Experts of a small language model: 48 experts in each of 10 layers.
Below are experts of layer 7 (counted from 0) of a mixture-of-experts language model. Rows are named up (a neuron's input weights, with its number), down (a neuron's output weights, with its number) and show model dimensions 112-223. Each number is 50 + 12 x the weight over its row's rms, rounded and kept within 0 to 99.
Before each expert's rows: "comes after" lists some tokens at least twice as common just before its tokens as in all text; "mostly gets" lists some tokens that are sent to it at least half of the time. This comes from a sample of Wikipedia text that the model never trained on. Tokens count by the router's weight.

# expert 39
comes after: "\n", " of", " in", " at", " to", " for"
mostly gets: " the", " The", "The", " its", " this", "the"
up0:66 49 43 47 57 43 37 44 47 51 36 42 40 65 50 46 66 38 25 49 68 69 52 66 21 61 34 40 54 58 74 50 35 64 55 60 51 31 47 66 60 47 58 46 43 55 52 45 59 56 54 43 38 44 52 58 61 54 48 60 38 58 23 51 41 68 60 53 56 48 49 52 46 58 58 54 57 42 48 68 37 69 72 55 60 52 37 55 50 66 62 60 40 68 54 45 47 52 79 53 37 52 52 38 51 50 52 44 57 59 42 61
down0:54 54 37 55 56 57 59 52 45 41 39 47 55 47 75 57 34 47 47 41 43 36 43 54 61 41 38 53 55 54 43 68 59 60 46 58 51 41 60 32 39 57 34 59 65 41 49 44 55 48 59 75 55 70 42 42 56 72 57 37 65 56 60 43 48 36 53 35 65 47 26 80 64 46 22 52 58 41 22 57 44 37 40 44 48 26 70 32 47 41 48 46 54 56 02 44 34 18 40 75 52 57 55 52 80 62 67 61 54 38 43 67

# expert 14
comes after: " his", "s", " a", "'", " their", " her"
mostly gets: " his", " her", " own", " political", " international", " active"
up0:33 43 70 31 54 62 47 43 22 37 45 47 47 45 74 49 54 58 61 33 51 60 48 56 81 64 63 31 47 44 44 58 66 40 39 62 52 57 49 63 67 40 40 65 68 52 61 39 54 40 82 48 52 64 51 64 42 51 31 47 61 50 76 58 33 46 45 42 47 51 60 56 52 55 46 36 53 45 59 58 53 26 49 37 62 45 37 46 59 58 43 45 54 37 47 54 64 57 63 61 74 56 54 47 61 47 70 66 67 65 43 66
down0:46 46 48 56 58 35 38 23 54 59 43 58 51 34 39 50 28 51 52 43 54 43 60 30 56 40 75 51 45 62 52 49 28 71 47 39 52 45 43 77 66 33 68 50 47 54 59 56 61 46 38 49 40 44 59 38 49 62 57 63 65 49 53 40 73 48 52 51 42 54 57 55 59 34 47 36 53 51 53 69 33 70 65 60 48 53 42 52 51 58 44 43 39 54 62 65 37 55 61 50 58 41 55 47 59 70 26 46 62 59 44 46

# expert 6
comes after: " of", " to", " in", " on", " for", " with"
mostly gets: " the", " Genus", "The", " each", " those", " these"
up0:48 52 35 56 50 40 43 47 57 39 67 43 31 49 35 24 55 66 52 49 32 58 47 59 44 46 49 49 37 60 62 52 38 41 60 52 38 38 46 57 68 63 40 50 54 52 53 56 41 53 43 65 36 40 51 42 74 53 70 66 63 45 37 70 72 86 43 51 43 66 30 46 69 53 50 57 47 77 45 82 44 36 48 53 45 59 50 51 30 46 35 46 57 64 49 69 70 45 28 54 48 52 60 40 38 48 38 61 78 64 54 44
down0:22 63 44 53 58 43 53 27 32 71 57 43 57 62 72 37 67 42 54 33 40 34 56 45 56 52 44 45 64 28 47 57 47 66 32 52 48 64 30 44 40 64 60 45 52 56 52 53 61 35 33 36 31 62 43 77 49 60 45 41 20 34 59 44 54 28 62 67 79 44 41 32 61 51 64 37 49 52 46 59 22 55 54 39 64 75 56 50 63 55 36 72 46 30 45 30 44 67 65 19 44 53 20 56 41 50 43 49 47 38 68 54

# expert 29
comes after: "9", "0", "8", "–", " In", "In"
mostly gets: "iv", "im", "it", "present", "av", "v"
up0:78 40 40 49 39 53 69 41 66 54 50 53 58 47 49 25 54 62 25 62 81 44 35 41 46 43 51 52 25 43 40 37 34 48 50 57 39 57 52 33 42 26 37 38 83 46 45 65 26 50 12 51 47 56 69 62 36 31 55 60 61 56 29 47 65 59 55 66 40 48 49 37 55 65 41 43 40 38 77 48 45 42 26 51 44 46 40 79 43 47 55 58 51 58 61 27 55 79 37 47 54 51 52 43 72 79 64 59 53 37 42 57
down0:48 73 52 32 74 48 54 34 71 54 56 45 50 52 50 58 40 62 43 45 51 45 29 44 53 49 69 41 44 37 45 37 60 54 41 52 62 42 54 57 51 79 77 31 49 42 49 61 62 39 73 49 27 40 65 37 50 52 59 70 54 69 62 32 40 55 63 40 47 42 45 62 61 35 45 71 66 48 61 43 42 58 43 47 12 64 55 40 48 49 56 70 50 54 34 58 75 38 50 47 38 58 56 42 45 26 45 44 63 34 34 44

# expert 12
comes after: "0", " U", "'", "4", "3", "5"
mostly gets: "'", ".", "W", "′", "w", "’"
up0:49 61 66 44 50 67 62 57 53 62 52 30 52 51 67 53 58 46 60 53 28 49 69 56 77 64 66 70 60 70 57 64 54 58 58 60 56 63 32 50 33 52 55 42 62 52 42 37 54 51 41 64 64 64 58 40 57 65 32 71 34 48 53 63 31 48 43 35 55 41 64 56 57 36 47 29 31 50 64 49 51 42 54 32 62 68 49 38 40 54 48 56 66 37 55 65 60 51 39 36 65 53 43 72 57 43 30 60 43 25 53 47
down0:63 57 49 51 61 53 72 46 53 55 46 61 48 69 65 61 66 60 46 51 65 31 42 67 54 45 61 50 28 44 49 63 57 56 53 20 31 58 43 73 44 26 59 60 38 40 75 46 75 58 73 59 33 41 43 33 39 38 51 42 49 71 44 51 48 57 47 36 30 35 65 44 46 44 61 45 47 48 30 73 56 51 63 32 60 63 48 56 42 59 29 40 68 60 60 46 58 57 41 53 20 54 51 53 67 53 50 31 40 66 64 55

# expert 21
comes after: "\n", ")", " Born", " by", " Coordinates", " name"
mostly gets: ":", "):", " son", " Sir", " Saint", " ITA"
up0:48 35 40 40 36 45 54 30 51 77 61 61 22 49 52 47 33 58 48 57 60 62 70 32 42 42 45 57 52 63 43 62 43 37 37 30 63 57 76 51 50 51 61 59 60 72 37 43 57 56 74 49 54 72 69 46 51 69 42 31 49 47 56 62 51 48 55 46 54 59 67 65 14 41 61 42 71 54 45 46 37 49 53 61 34 61 65 40 51 60 61 27 44 44 53 55 56 60 49 51 76 40 48 57 60 38 26 55 48 69 56 44
down0:60 56 69 61 56 51 60 68 75 57 53 54 67 56 47 57 49 33 42 50 48 46 43 53 50 51 29 65 63 45 77 43 65 64 48 54 43 51 31 25 36 63 49 61 56 48 71 40 68 67 51 54 54 31 54 52 55 18 59 84 63 57 32 44 62 36 56 31 44 48 41 47 75 80 49 51 48 61 45 49 39 32 48 47 43 58 24 68 46 57 62 45 47 64 48 51 58 70 41 31 56 64 46 48 57 71 46 54 45 38 50 69

# expert 24
comes after: "\n", ")", "3", "4", "6", "5"
mostly gets: "|---|---|---|", "|---|---|---|---|", "|---|---|---|---|---|---|", " |", "|---|---|", "|---|---|---|---|---|"
up0:62 37 50 44 49 58 47 44 64 63 50 67 40 51 36 35 45 72 43 28 60 41 68 37 64 48 52 54 41 63 42 49 36 60 57 53 69 54 43 61 69 60 44 57 62 26 63 38 27 59 46 71 49 54 53 42 58 59 58 44 71 58 62 46 44 53 53 58 60 73 64 40 62 56 65 54 14 57 37 44 56 53 61 54 65 37 47 72 36 73 59 26 46 51 35 32 55 39 57 37 48 55 54 45 48 50 47 41 41 51 39 38
down0:40 72 60 51 43 61 37 29 59 49 59 49 60 49 60 44 49 72 47 68 69 66 37 39 54 45 59 36 54 54 38 64 74 55 65 67 48 39 40 39 51 57 59 63 67 72 56 51 61 48 38 52 45 50 33 59 42 38 43 26 55 52 54 55 68 47 55 61 41 41 50 32 43 54 38 45 65 48 50 50 52 59 49 66 42 51 58 37 42 51 36 59 53 40 56 54 64 49 63 46 51 44 63 48 22 54 41 52 61 46 47 58

# expert 2
comes after: "0", "5", "%", "4", "6", "8"
mostly gets: " population", " million", "%)", " UTC", " kg", "%"
up0:39 55 33 56 57 54 63 72 50 31 48 47 42 32 29 41 50 41 47 50 58 64 50 52 43 40 67 41 56 60 52 49 31 75 44 67 64 48 43 44 60 53 51 34 58 73 40 59 44 47 37 49 62 70 63 35 68 41 39 55 42 51 46 59 52 48 55 50 51 49 67 55 50 67 41 58 53 59 46 49 59 58 52 52 61 78 51 34 63 40 33 58 50 44 46 50 68 51 31 42 40 55 62 29 52 59 65 52 39 36 57 73
down0:68 51 61 58 60 51 25 58 71 57 43 43 67 49 71 63 45 44 55 52 34 41 46 31 42 50 52 60 45 43 71 36 37 73 46 34 54 54 32 48 84 48 26 57 69 57 48 52 42 43 55 66 48 48 49 73 59 51 44 43 62 39 55 41 56 56 47 42 50 62 62 28 71 76 52 63 47 43 42 52 39 19 47 44 44 45 60 57 58 50 66 55 45 30 60 50 44 39 45 49 44 47 39 49 39 34 58 41 53 55 42 49

# expert 31
comes after: " |", ")", "\n", " on", "6", "|---|---|---|---|"
mostly gets: " October", " August", " March", " January", " May", " June"
up0:55 41 61 54 55 66 50 47 55 58 54 42 42 34 50 38 75 66 57 57 56 54 50 38 42 46 51 40 45 29 40 59 65 39 44 75 36 68 47 51 55 52 75 41 53 37 57 58 76 57 54 37 56 18 45 59 48 43 41 58 63 52 55 44 48 49 82 50 62 42 40 50 36 51 41 48 50 58 54 39 54 50 49 61 54 64 49 51 38 70 52 56 39 35 43 56 59 64 44 36 39 47 69 61 52 36 65 56 46 52 59 29
down0:51 54 27 57 42 49 58 51 43 47 48 38 65 65 33 52 60 31 33 55 39 46 31 34 56 70 63 38 42 61 46 71 48 50 56 58 30 55 32 57 42 48 32 51 66 64 43 52 44 62 62 68 50 68 46 46 51 64 65 52 47 42 58 33 62 48 27 59 57 74 57 47 68 63 38 67 47 39 49 52 68 39 63 67 37 62 32 41 64 44 60 53 58 42 60 46 59 27 21 43 54 51 60 50 28 75 64 68 38 51 38 44

# expert 35
comes after: " |", " in", " of", " for", " as", " and"
mostly gets: " MF", " —", " vocals", " FW", " Nominated", " ?"
up0:38 44 38 63 54 55 42 43 42 31 38 50 30 77 58 46 44 59 38 82 67 52 61 39 52 59 41 56 57 61 50 69 54 50 48 64 41 47 62 55 34 52 53 44 59 62 41 56 39 43 66 37 47 49 42 52 36 60 56 48 43 19 49 69 68 55 53 30 57 65 36 59 33 42 27 57 33 59 73 43 66 36 60 40 35 50 47 51 53 52 59 44 64 47 52 40 68 72 60 75 58 60 41 62 56 61 60 48 58 57 60 56
down0:47 45 71 52 55 70 62 46 43 51 43 54 46 47 31 39 35 43 44 35 41 54 41 35 55 67 42 53 40 66 64 35 55 65 32 45 68 32 43 36 40 42 37 49 30 50 49 53 57 41 34 54 50 45 61 38 72 38 37 31 75 68 43 53 59 55 59 64 41 56 57 58 43 46 62 70 80 61 44 54 72 58 58 49 53 50 47 40 36 61 45 57 58 27 62 59 36 46 39 57 55 64 42 44 35 62 43 44 23 28 64 46

# expert 3
comes after: " |", ";", "|", ":", " /", "N"
mostly gets: " ", " Goals", " .", " +", " −", " Apps"
up0:74 43 57 69 33 40 60 44 73 35 36 32 50 66 73 19 60 37 59 65 62 39 51 44 62 52 43 30 58 64 60 61 47 35 49 64 45 48 39 38 43 57 50 50 51 50 56 45 76 34 40 36 51 71 36 27 56 46 51 50 62 59 23 30 43 59 53 53 43 48 56 56 45 47 35 56 60 55 60 49 34 56 54 57 52 49 40 63 26 35 40 47 46 48 66 59 52 79 39 42 45 46 29 56 56 48 59 69 51 42 72 49
down0:56 41 51 72 41 43 49 56 50 45 45 60 57 40 48 61 61 58 54 51 43 63 52 47 38 44 67 46 33 34 43 77 37 76 47 42 50 45 38 66 79 45 63 71 27 69 28 76 50 36 55 43 37 61 62 52 52 31 41 63 42 40 52 46 46 51 39 41 47 49 73 50 58 57 58 49 42 38 20 47 45 40 49 74 48 56 53 51 27 36 41 46 61 59 29 46 46 63 58 39 48 50 36 46 69 53 50 49 47 38 29 53

# expert 4
comes after: "\n", ".", ").", "\".", " that", ".\""
mostly gets: " However", "After", " According", " After", " There", " These"
up0:56 31 53 47 44 41 48 45 44 42 31 49 50 56 54 62 50 47 67 68 46 48 52 21 46 34 61 46 48 30 51 55 39 41 64 48 47 45 65 52 57 54 52 85 61 65 38 66 47 38 58 67 54 31 41 69 36 25 54 61 52 41 69 58 43 20 64 58 44 52 39 63 57 47 29 47 55 52 34 64 47 67 57 54 54 24 52 54 56 46 53 54 50 46 51 61 58 48 46 55 54 49 35 65 45 41 67 69 58 66 40 51
down0:55 56 59 57 34 81 75 27 44 56 47 63 32 46 48 47 47 59 51 45 58 46 46 41 45 25 48 60 30 52 67 27 37 49 46 26 74 56 51 50 78 45 56 56 37 68 42 47 49 66 40 61 43 61 51 60 56 50 47 62 30 49 42 51 61 64 58 45 44 57 34 49 81 44 50 42 65 46 47 38 55 70 53 18 76 55 65 48 39 52 53 50 31 53 39 44 67 47 45 55 43 53 49 36 43 24 32 10 65 58 52 41

# expert 40
comes after: "1", "2", " ", "3", "4", "5"
mostly gets: "5", "6", "7", "8", "4", " seven"
up0:46 54 61 41 59 60 54 48 44 65 61 54 50 36 44 71 34 34 48 39 56 68 68 44 44 63 50 53 48 66 41 44 25 45 49 47 68 63 33 50 47 45 47 25 32 41 51 54 57 52 36 73 41 69 39 45 62 39 41 60 57 36 51 51 72 34 40 47 47 30 71 41 49 41 25 73 33 49 38 49 69 35 49 42 43 36 53 46 58 60 49 28 54 61 41 33 55 61 62 41 53 45 66 38 45 60 54 52 63 58 36 51
down0:56 36 31 56 45 73 45 46 64 47 53 50 40 54 56 58 43 69 56 23 47 60 54 55 61 57 46 27 46 37 54 61 52 58 54 57 56 74 54 38 72 34 59 66 54 55 47 48 52 42 58 49 66 38 58 63 61 32 60 69 53 71 40 31 46 37 53 67 67 56 48 53 67 45 43 49 44 53 32 61 52 41 53 51 37 63 62 46 18 36 59 48 25 34 55 36 60 56 52 69 58 42 42 54 46 51 66 51 29 54 60 47

# expert 25
comes after: " the", " The", " this", " a", " new", "The"
mostly gets: " film", " album", " station", " song", " it", " club"
up0:31 24 58 50 70 45 42 58 34 38 21 50 37 48 41 58 57 48 46 78 62 56 41 52 52 49 32 46 48 40 53 39 56 60 50 47 37 60 73 52 64 52 66 52 67 49 53 34 44 53 52 53 72 30 32 66 55 46 55 76 52 48 74 64 20 49 58 45 56 49 44 40 63 37 33 17 59 27 37 49 72 66 25 52 51 34 64 45 62 49 44 57 66 54 76 37 40 45 55 65 50 61 44 56 36 29 53 33 60 57 48 35
down0:57 56 34 71 69 28 50 39 39 72 55 58 62 49 53 50 43 71 36 50 45 34 71 40 40 51 45 57 27 69 51 52 47 52 64 36 64 45 43 18 36 53 57 55 44 49 46 41 69 28 35 39 51 49 52 39 42 45 35 44 66 55 59 55 64 56 47 38 54 33 42 70 42 44 66 46 61 41 38 42 32 52 68 35 12 63 52 47 49 47 60 38 48 55 48 56 46 34 54 54 48 51 48 39 60 43 65 46 53 47 47 72

# expert 45
comes after: "-", " |", ":", " (", "|", "=="
mostly gets: " Location", " %", " Votes", "|---|---|---|---|---|---|", " Coordinates", "Personal"
up0:57 44 84 44 64 69 73 45 52 52 50 52 50 50 64 37 55 70 66 67 65 51 49 54 47 43 47 62 29 31 47 52 83 51 50 45 52 42 49 58 61 53 57 44 51 66 60 49 44 45 65 36 40 55 48 52 67 52 45 56 56 60 40 50 53 59 38 44 33 56 58 34 50 31 44 62 58 54 49 42 62 38 53 31 40 55 46 68 65 26 36 43 71 52 44 63 52 38 54 64 35 54 51 48 47 54 58 56 36 49 30 32
down0:79 38 40 17 53 46 46 62 62 34 42 44 57 77 56 61 34 37 44 33 44 48 49 33 54 54 43 32 63 51 61 73 41 56 53 51 50 55 58 42 56 54 55 65 49 60 60 62 46 51 40 52 60 56 49 56 48 67 40 56 45 46 39 61 29 50 51 31 50 50 62 62 49 36 58 40 43 34 33 62 41 41 56 49 50 55 53 58 40 60 70 51 44 61 43 35 57 65 64 59 52 61 49 36 38 49 64 69 44 42 44 75

# expert 42
comes after: " to", " was", " and", " he", " were", " be"
mostly gets: " into", " became", " used", " during", " announced", " took"
up0:54 39 65 75 41 41 47 44 41 49 68 55 67 20 63 60 53 60 49 36 57 23 51 81 32 44 69 38 46 61 40 61 45 41 67 45 54 64 65 64 66 54 47 50 51 69 75 66 53 38 57 39 43 47 65 62 59 55 48 57 56 43 51 46 44 59 42 51 44 31 51 46 69 18 56 53 45 47 63 47 20 45 53 55 62 63 31 42 43 46 42 35 53 51 30 36 56 39 51 29 56 39 42 49 28 69 69 56 65 49 58 54
down0:53 70 29 41 48 46 54 54 40 37 40 37 50 57 17 51 64 25 62 46 38 61 58 36 59 58 56 45 36 46 41 39 33 71 52 69 52 38 34 53 44 44 39 47 34 47 59 50 28 59 45 53 66 61 47 41 52 43 42 49 26 47 57 36 59 59 54 53 48 50 53 52 66 61 46 50 46 57 46 58 52 54 51 45 46 33 48 64 70 33 51 47 51 16 58 74 59 63 58 68 57 79 67 71 79 54 36 56 20 56 54 38

# expert 32
comes after: "0", ")", "3", "4", "6", "5"
mostly gets: " |", " —;", "|---|---|---|---|---|", ";", "%;", "\":"
up0:36 63 54 68 41 48 69 77 45 43 63 41 34 69 37 71 53 68 64 34 47 65 66 43 54 57 65 47 66 37 29 46 78 62 58 32 56 72 42 59 65 41 52 61 70 77 61 50 55 41 72 49 51 52 60 54 55 56 57 58 63 52 56 49 56 27 38 56 54 30 73 66 71 67 40 64 49 39 45 75 36 47 45 61 24 48 60 56 66 69 37 47 36 34 50 61 41 40 60 38 49 35 65 57 41 69 45 52 39 52 59 41
down0:65 63 61 45 47 25 48 32 52 42 20 54 51 56 63 49 50 65 74 32 42 47 60 21 87 60 60 44 44 55 68 53 52 53 38 79 38 44 46 47 61 36 66 33 34 37 52 62 48 59 53 65 66 43 38 46 68 42 70 51 82 55 54 55 45 59 28 43 50 42 59 50 49 63 46 41 66 43 46 45 57 45 60 38 75 56 37 40 65 40 33 36 26 54 53 60 41 66 60 49 42 54 51 57 37 58 51 35 65 62 37 54

# expert 20
comes after: " he", " was", " He", ".", " and", " who"
mostly gets: " his", " her", " he", " him", " He", " she"
up0:48 48 49 53 32 48 49 43 51 71 35 43 55 52 45 48 62 45 48 32 29 68 48 29 78 32 43 43 49 32 30 57 47 51 72 32 36 59 66 51 44 59 35 51 64 51 58 30 40 55 49 45 40 41 45 55 62 47 47 54 34 30 44 58 58 37 40 42 49 50 53 52 50 41 37 46 43 67 35 34 60 47 42 38 46 58 21 28 63 55 50 54 41 47 39 45 54 51 32 48 43 58 41 34 61 75 46 46 50 30 50 73
down0:60 65 34 45 61 57 60 42 43 33 49 27 35 51 58 37 49 62 35 56 65 42 51 35 55 59 50 36 45 47 47 55 44 32 37 40 73 58 21 36 55 50 57 61 49 50 45 43 53 56 59 59 56 69 40 51 64 48 46 52 57 55 67 53 47 56 43 50 51 38 46 67 50 53 44 55 57 51 45 36 44 40 43 56 49 43 60 56 52 58 64 20 41 46 54 33 69 53 41 50 69 49 53 61 46 30 35 53 49 48 56 53